python train.py --n_layer=11 --d_model=192 --n_experts=24 --experts_per_token=4 --d_expert=96 --d_shared_expert=0 --activation="swiglu" --moe_layers=[1, 2, 3, 4, 5, 6, 7, 8, 9, 10] --n_empty_slots=3 --router_score="sigmoid" --normalize_top_k=true --routed_scale=1.0 --balance_loss=0.000151 --balance_bias=true --init_std_router=0.0152 --lr_router=0.00128 --n_head=2 --n_kv_head=2 --head_dim=64 --vocab_size=16736 --norm="layernorm" --norm_place="pre" --norm_eps=1e-05 --positions="rope" --rope_base=6080.0 --rope_fraction=1.0 --qk_norm=false --attn_scale=0.125 --tie_embeddings=false --parallel_block=true --init="normal" --init_std_qkv=0.0264 --init_std_o=0.0 --init_std_up=0.0264 --init_std_down=0.0 --optimizer="soap_variant" --lr=0.006 --lr_mult_o=1.05 --beta1=0.95 --beta2=0.98 --lr_head=0.00702 --grad_clip=2.0 --warmup_steps=200 --schedule="wsd" --decay_fraction=0.682 --decay_shape="linear" --final_lr_fraction=0.1 --batch_tokens=131072 --seq_len=384 --doc_mask=true --train_tokens=504600000 --steps=3850 --dataset="wikipedia_en"
Below are experts of layer 2 (counted from 0) of a mixture-of-experts language model. Rows are named router (the router's row for the expert), gate (a neuron's input weights, with its number), up (a neuron's input weights, with its number) and show model dimensions 0-191. Each number is 500 + 25 x the weight over its row's rms, rounded and kept within 0 to 999. Numbers have three digits each.
Before each expert's rows: "mostly gets" lists some tokens that are sent to it at least half of the time. This comes from a sample of Wikipedia text that the model never trained on.

# expert 23
mostly gets: "'", "G", "K", "L", "R", "F"
router:501497499498507505527488442566437477516495532501499533526504526482515530491501518473494489494495528537506500487480498508468497465508467502512525513511492516491518479492459509500554504498474477482528493483525493460494502515528460510548517496482546471502485523537496524424484481476457504525475526497521534485530499523515468522493505451469465493480541489496492479553465502513519501467514510493494506579471569519528479488529485479492535492508550514489505494506475527503460503502502505558535445460482513528516506495511481475524482466516491471481513494500469495466502484492520501524
gate0:469505462550491458470492493504472526484503480510460516492506496486490542428513532498505520496516491492498501541473474514502452481469506509518505461485503512515465502520514563490523511481533520511489517516465502514488485479478472489547490482473511530501513523495489532462553506490507517516536533458509489520466455528501474435540495473502534510480519499489539451492488520508483509492483461458509501471528475508540451483508497464497482459497480487494496498504450564511488486492477473540489492499461457485529469503523530488523553482493472495493526517514503461514528517495502532531
up0:460519445519489507475486523514526516500520507472497523474504453499493551532526500492556467473503431439490542525492516524487454495502476522514472483491498517499529499507499509488482531499502477470495508482532495501500460477493471489501515514517483524490487522475492504499525519449536515479442504435514480465478459531555482517463486488511485486485494504490522516459487490516487548505488522486512525468527478461511464487534507491500516482488480550502519510494480469498481470521547531529470521496508509484553460483499560532509524474477518499477496515493512500514452493468499549521

# expert 8
mostly gets: "also ", "not ", "\" ", " ", "%) ", "Other "
router:513473520487479496499559490498502495502492493527488513523485500458474505491438535484512522543501493534525443476549488517454495487503484536567537482465534530481496465454503469527520483513469498427532470484515497447549517521536488494499531549512536489530531502497497519473499468476529518507513514516519542501517495506525496512498514501489495490450484474525514466506495533540490512460458493481505475502502519495498471450469461536498489510508523473508503495493484538517473540516531485530491446469511502543492513521509480450489474518501495519486518484505495491472494517497490482488
gate0:514465509505530486526533508460510507554500547536458493502491511440534491503513536472519497507523482476500486521462480484511525468479516501522539520491484527475513506532494512489527519526499502495501476507448514495442490465500531488502462481485454457517505534512507475474509455476499536503499503476508535489558515504544442524482502467513525536481512484453491529517519486486529470498509492489472533481484515530457487525476484540517513507524501515538525515499475541557514529543499490479553464490517475478507477512540477509475466499550476497511477475507490478502492479453516505497
up0:473500490491501485513571558536528474534514569524499525504489508456509486455481498487534522537510504493506541532479492486506535517459521432491539520518476510445505487525507474499517506504501501518475473520472495463513523458477505478526503501499442465494510519482493532512477484487454510523462477542478516523539481512507450481504511504478521513526477504472531491513498518531514469486504479555529463480499527512452499508489513485515514504531491471494514516504460513531493493508499522521515477450542459469488479472500542495482459504477485523500510484478488526506487494504461533460

# expert 19
mostly gets: "is ", "he ", "\"", "are ", "He ", ". "
router:505499478427477496516495472472462499510542469519549510519457556469461503490512499496487491538485509502532511477489512505504519457533480504504510509511507484477512465493501460488530490515510532504499541520532483488524518442514511517502508533493483481461517484505510552458485528515485476518488508463514449493499498510456463514490503519502503506501502502472474482523464483502513465491528487521541530523524547526497481516423497474506489536504502488523513537518529518503520486514549491525443501493455496515468504533506494476508498487476464530466528495484492489475524458559553508535
gate0:491531470514480481539524494501485526505486517540474509475479483524544465519529519509461465497502506494489525543526518525533518513484542516526523485536482491465521462498496513494521470481519495506517490488497542488527521473469484525523457512520484502456497458471577494481475545462520461505516531479505470449478493501517509529485499464486513515542503519499466495479466520441524511532490525464463507463495496537499473499476461522526473471485486506505514510483519473491481494575488516484499507496498477535477425468516475531504517508480471484498481474468492515514541509503510464513
up0:517492523496515504523432547493511502491511448500499479501521505454481485528502487519515509521510509473483494509504505508499487534495478469513483514502529507496547457480459543494509525482500510504491538526451442512538510515493502532474515464474553486553477499496476506477518483500462489499524525526499502505502460495490466514544492532508543486511492466503482496454527515572462495526513461482508496494490484505528513517494480479472502456453514506481510464457506536541506481448497476473528503469509454494520533509508515495490514525546521477514524489570496531480497502529455504534

# expert 16
mostly gets: "== ", "\n\n", "| ", "- ", "=== ", "Succeeded "
router:488476466438476498529432509545485486466466454546527548516505506517470470487493492510509519503503463505528502495501546497500510502490520487508524531484475537471509421489534490479505496499529523447525522473536514527536511492548468514521536459495501484466521551488514485447511497496513465498528540532534516470518483510455513480516514508501490495485532492460498535507476518488543493461520508476542503473527471507483508500508493493465513498542521454498544491519490487517532552512489479500512504486525534492494465490542507480487484524459495497499478484498494490492507508512527531486
gate0:529533497485524525458478490474516521528471487488532527490498478486505515508467530481498490507512520483499486509502493473455499514503498526492521502496478530519506487517485502492496490482509549473492522495502507481489508499525472461515515518465523518510477504488516437520536522515530539496483574505493506465482529478463516489513531472442513474482481497519546523508474496516489483461501514489468501486507469449507527481483460516510533488541522507537511516485523546538516510526522465502544484563523445495491565505543531470468459502466461518464493512472548500446529515499487506469
up0:498477468532513510506473463529513499465500513525541496504536513497529513561500481475545500531475524473484484450555503512494504483486490499508481553516481463472494488487513527507491524475509486498569500475545514525486508465533533519450495503533511484469458522508524495524455416494508477512542495494528465498505505478538527513515507518477487489521499505532517499500495503515462452477522455478498517504532518466546491514452491489501522535541535502542516496473542522494472492492477479486458494495501539494507488467496479492521497523523553498468466482494489459496488482478507490485

# expert 0
mostly gets: "2", "3", "1", "8", "6", "7"
router:547531516519532454518500507523486478466523475513497522499484494508486545508489526474513557481519444502484481483522481490501464470467512547513532523529538454525528472468483502477515496493453497447509503481496492507511459483520462457482486477508470470481524514475554514470467518501490499459517503538536515495461481508508473530548489520488500502460534501492491505489503521453515506494463558481547505545475535513488509513506463501486495550498514522523490474499508532479478556526561455518479480478520475499477514471506479476509500546514487499489522490509491508489470523505510504507
gate0:521511505533453519491486498528493502473539481520478460504506482483489494481498472501534523468524527515471497496516499445528526485448512507550500552555499516571519497509473495511506509458479500443470543541480481527487495521449488506468447521493522493473452516492487512458522526495480458496518434504523478526486534495507504525540468493508531528476539505508486505498515467484536496515482475513548536479511523535496483544476487520488536509492490507482507495496506516510484523470528517511504495496502483481460516488479521471517504479537472545500502537477496511490465498459531526517
up0:476572503479440501496535475513507518538520478505490490554487515521518481502516518496520479480500491501477501506482482516483471512476499550518507487508496506488535516535499503503471463472485456486506483490508536456511526476505448513511472482531529506523550474529484523494493493546523520500480486521495496551552513537493484486472504483482471475467523512486478490468516479575502509478515510503489504492516480506495482523534488498479471549498469534456455469502521501533512503483491526506463479479524502467448514485529461499525463529495482487491496592497477495533470514539495487486

# expert 14
mostly gets: "s", "e", "G", "K", "L", "R"
router:475517488514511503497464494492454474511500504535496516510495525485514532456499469489512495519518519525521486480506505546490488495529465519537574530499528492444536483492496477502554507521481502516515523466522520479531531524538465449537496507440515483491501536513481505454466512472474496533447493484505514475545484519489486510518513481480479471485534481495453502536467504501500506495480545488501482518506534501508509490502506467474548444539513501457542538527502529464487484506490500535505488459479532546512505502531487465538484471457485467514502489499474482518472465524494495512
gate0:487463496516502493522502514489513493550471502507504483497516522518476501455514507552467508515531516501523504481482501514506523511459461497526489476500483505526496499429506489503510473506462477502501446518499493552480482485584503485518528482504478505493478528524494464483523549526506494530512515520497497530505453524518431462552494554510482540548541464490493474517479476494491515481503471528487462497515481484481483458495476504495504469520514509480519527490450488521524453509493543490491495558538492552504533473499498506481477491513515544476516522478522469542491491500526493513
up0:494495457525505486525539499501453508505490587434498530561528505497499477518501550489508473486505523464497526561496503501493488488509495513467484488536488504484488518542493510522471469521506491521488502445543501467442512482498481441500536536533490438538509493494483477500513500514486518505475480498528525475510521521490494511506520486495473480505472529508489527506462522507456495467540506490496517548471483460422492525495473503500479507526511509493518486545526524513507457454495517531471513491488489461470490521503498539498521489495493497497505473501513497510507459533478494516

# expert 12
mostly gets: "ist", "Team ", "County", "Born", "team", "Preceded "
router:499515514511487517487474509543554526491450509491500495516489470506504490506477486497508531466486479472509484510534503498488472501491503528518513505505519473486520479475479510478520454510475533493506473493519511514524448491529511494483513483495539477520502557481491501480521505512507504489536508541530539479487466514506487456525528490544518477474548541467505491547488555531523493530542482501578479469540432517506505461501500474437483521527508488489568475484484506498471490527508490518502472498473492513512474460532500507517434503493499470508491463483502466486466518545479499509
gate0:519489458512479517494483491494518532486515498522516475461535491482473520492515500481494522500552522457505498474496522509522502505528520490502500516497485452522501455460485495507464449488543472498512476533525518495494506520462487504503488474460494476493487531542537451478490486448481486452494489476493514464484493525474496483520508521516501493479547522478524496502554561491567522463467448517531511441537498516483500490517534486446502512506524476482523521489466504543496502504479503531504465509461492483508517479490495510471514478461518535504481492443545491529454499484517482535
up0:481466495458507525483490516508534498478526518545503520527512500451482495488505487491500490486565543460508537476493497490531496488507501498507493515465474494469507503482509489486473464575500526529482507503526516546508485492515484506542506538468491457514516477554530503517536471491532450499494521509495499495464490514490520475463581522504508457443496497447545442496519500462523558497499450500510486506493484471507485500512529483507495523512470528498501534502483484462491476484486487478499479505459508431474513544497492519490508482499481536525490512470485477511511511518504512531

# expert 11
mostly gets: "G", "K", "L", "R", "F", "H"
router:477498461499519506487464492504478473512501472529488535507506496476519486473476477484528507488525520520508474470507506521494499487526463507522573521506531490419536482497502492532528489498482504502513516469535486423538550503520461485525530555456513481499479525513465528471472509506504488541462512511486513479522497537456469501505500480489500476496501501484475502516484512544505498491476544461504503502535526511512510482505510504436543464539525509483510546520509528484497521538496460541503481449485508452517494523535474471517486464485493484489529507473496486534459499476481490516
gate0:489485522499473458452462469513446517524507515531529499510505501457478529487494469516531466493490473505484472475519468530490488479476488535515502416486511511485482513525521494497529474504553499498538523477451481477492526494469494470513525495508507502490509476498525520481508516479508521510472469476514455545487483476459486444487482539492533447535502499517505497514509484477456488514498454545465538465492517501502468536480526483536490468490467489498514512476529499508515517472519444523504486472511490460521491554479492522515542528468506488486521539507547522480488521512475492486
up0:509478501504509491471458521513458503512544486509513496522490531500463531536493450482494476509510509478504500464485476523494500536506478570519512444491492498511486473525504475515495476513463536492516472472441448536516505471486523509514568533481483479511523490497514542511499483524479506509477499468518482529513469511473527471524505522502551456484547526487528484500516476484486482532499455502465529465478525504509478535480514500516501498483514489524483472469511498536521537531516485532516491468523469442502519558491487541513515529472489464477505507527553499473517522501515547483

# expert 5
mostly gets: "| ", "−", "%; ", "List ", "= ", "Top "
router:505467471456490504536442488556426469481464470552531522496512493478497501507476499458473518503490457522527459491516526489516534522490525509504531485475500525516502503505530520520507487505518479448562498457497508490544512463521474482517539500502487495488527529506524513473507498493510493516527518549500531475502505495481511481524528488536474490483529487509495504507506488480528471479502520487504483513487478508482502499508472481495545479516530501493524488513475498488497529535505486529524477481519535536442482474531492441515450535483500466517497462449459538471504539489516557482
gate0:524522480480442505485484504496541509538479526499441500499483485509464482452494536507455474475476488524511490461501495487475563485523482507505492521477516529518476486462522456463469483473523482494519517532530535489502479490494479497520515507512488513489512518498491502489490459495536534507496504552538537537445509505494517492542478465488478522494473508464486476495472499521523555519471534485500520507503486515521507471489516509419498507526451495521505549515515500491514483536513440504543467536547506489491482496527479499504474513471553499518481523454517494501458497509499526519
up0:492523478480511495539503485524488510529468502498470566500533460523524486491492502531466487438487473497501540463507527521459487478527499484500524453480502471493481499513537512483512525524521472483510546507490501511532453490465494500503509508504504514519509498542450503468564461481506501493530516510480522458536525496491548508496500478506489475480474506481485476526503500556505481490487496508492517500495481493524509487482526605477508521559472469530521535504491497507545491470498485447524473490468497512491513526502553449521481475483525496512525512539488512514526493510516472504

# expert 9
mostly gets: ", ", "(", "; ", "), ", "– ", "). "
router:498520427446510509542514473539435441495456506510569482486483522487483511508480500491499495494526464510550466491503532505498497491475477527538518506508501512502510505515544510528511492504520487494556487505504494471503506469489504462490544512479473468514503530515521537481466493444560489516499524451496498484525479533488462481515510541529457503496500525451464504511499469466515472533493554503528487550502557510496496507497474464471501494499522510456491479499502506444486481523521499498512522475507521504445505496526493479502500491502488523495509504497487537472503501520511531514
gate1:553500517467471443494497479519477549430483510550486511505509487509515495491469541476493456508519451515479507524522525508538542496519474466463517470464495474539530510523501495529508502502491519487478522518510534463528456487483522488490503511516523469512461477529501521501506491519477512478527455457492522525502511509443498522479485521521530512469527491498449517513484508497476491516486517572481539515493527495498490483526518537535490469511485512510535486492549502470475501479529495486498478492507512475477531545476484531532466507516550462524521501511513508470501476527514503445
up1:496510521510481554526523519495504483515463491521443451497496536492499537523484463525489514527500494478478516480528535499467499502496500518525528481494517542499524495542498510512541503547467514469480460518462492476505484483480512479517490484514492551498491456504483475524450477495502527503503539510479497530498487492486527484543515515504494501480504461529483493529478550524459504495506479518473461468478483501502468474502471469494469528484520515529503449533483484551521492529516524543520478488465453498479536482486464476533563460473465519513490502522539440497514509536468500518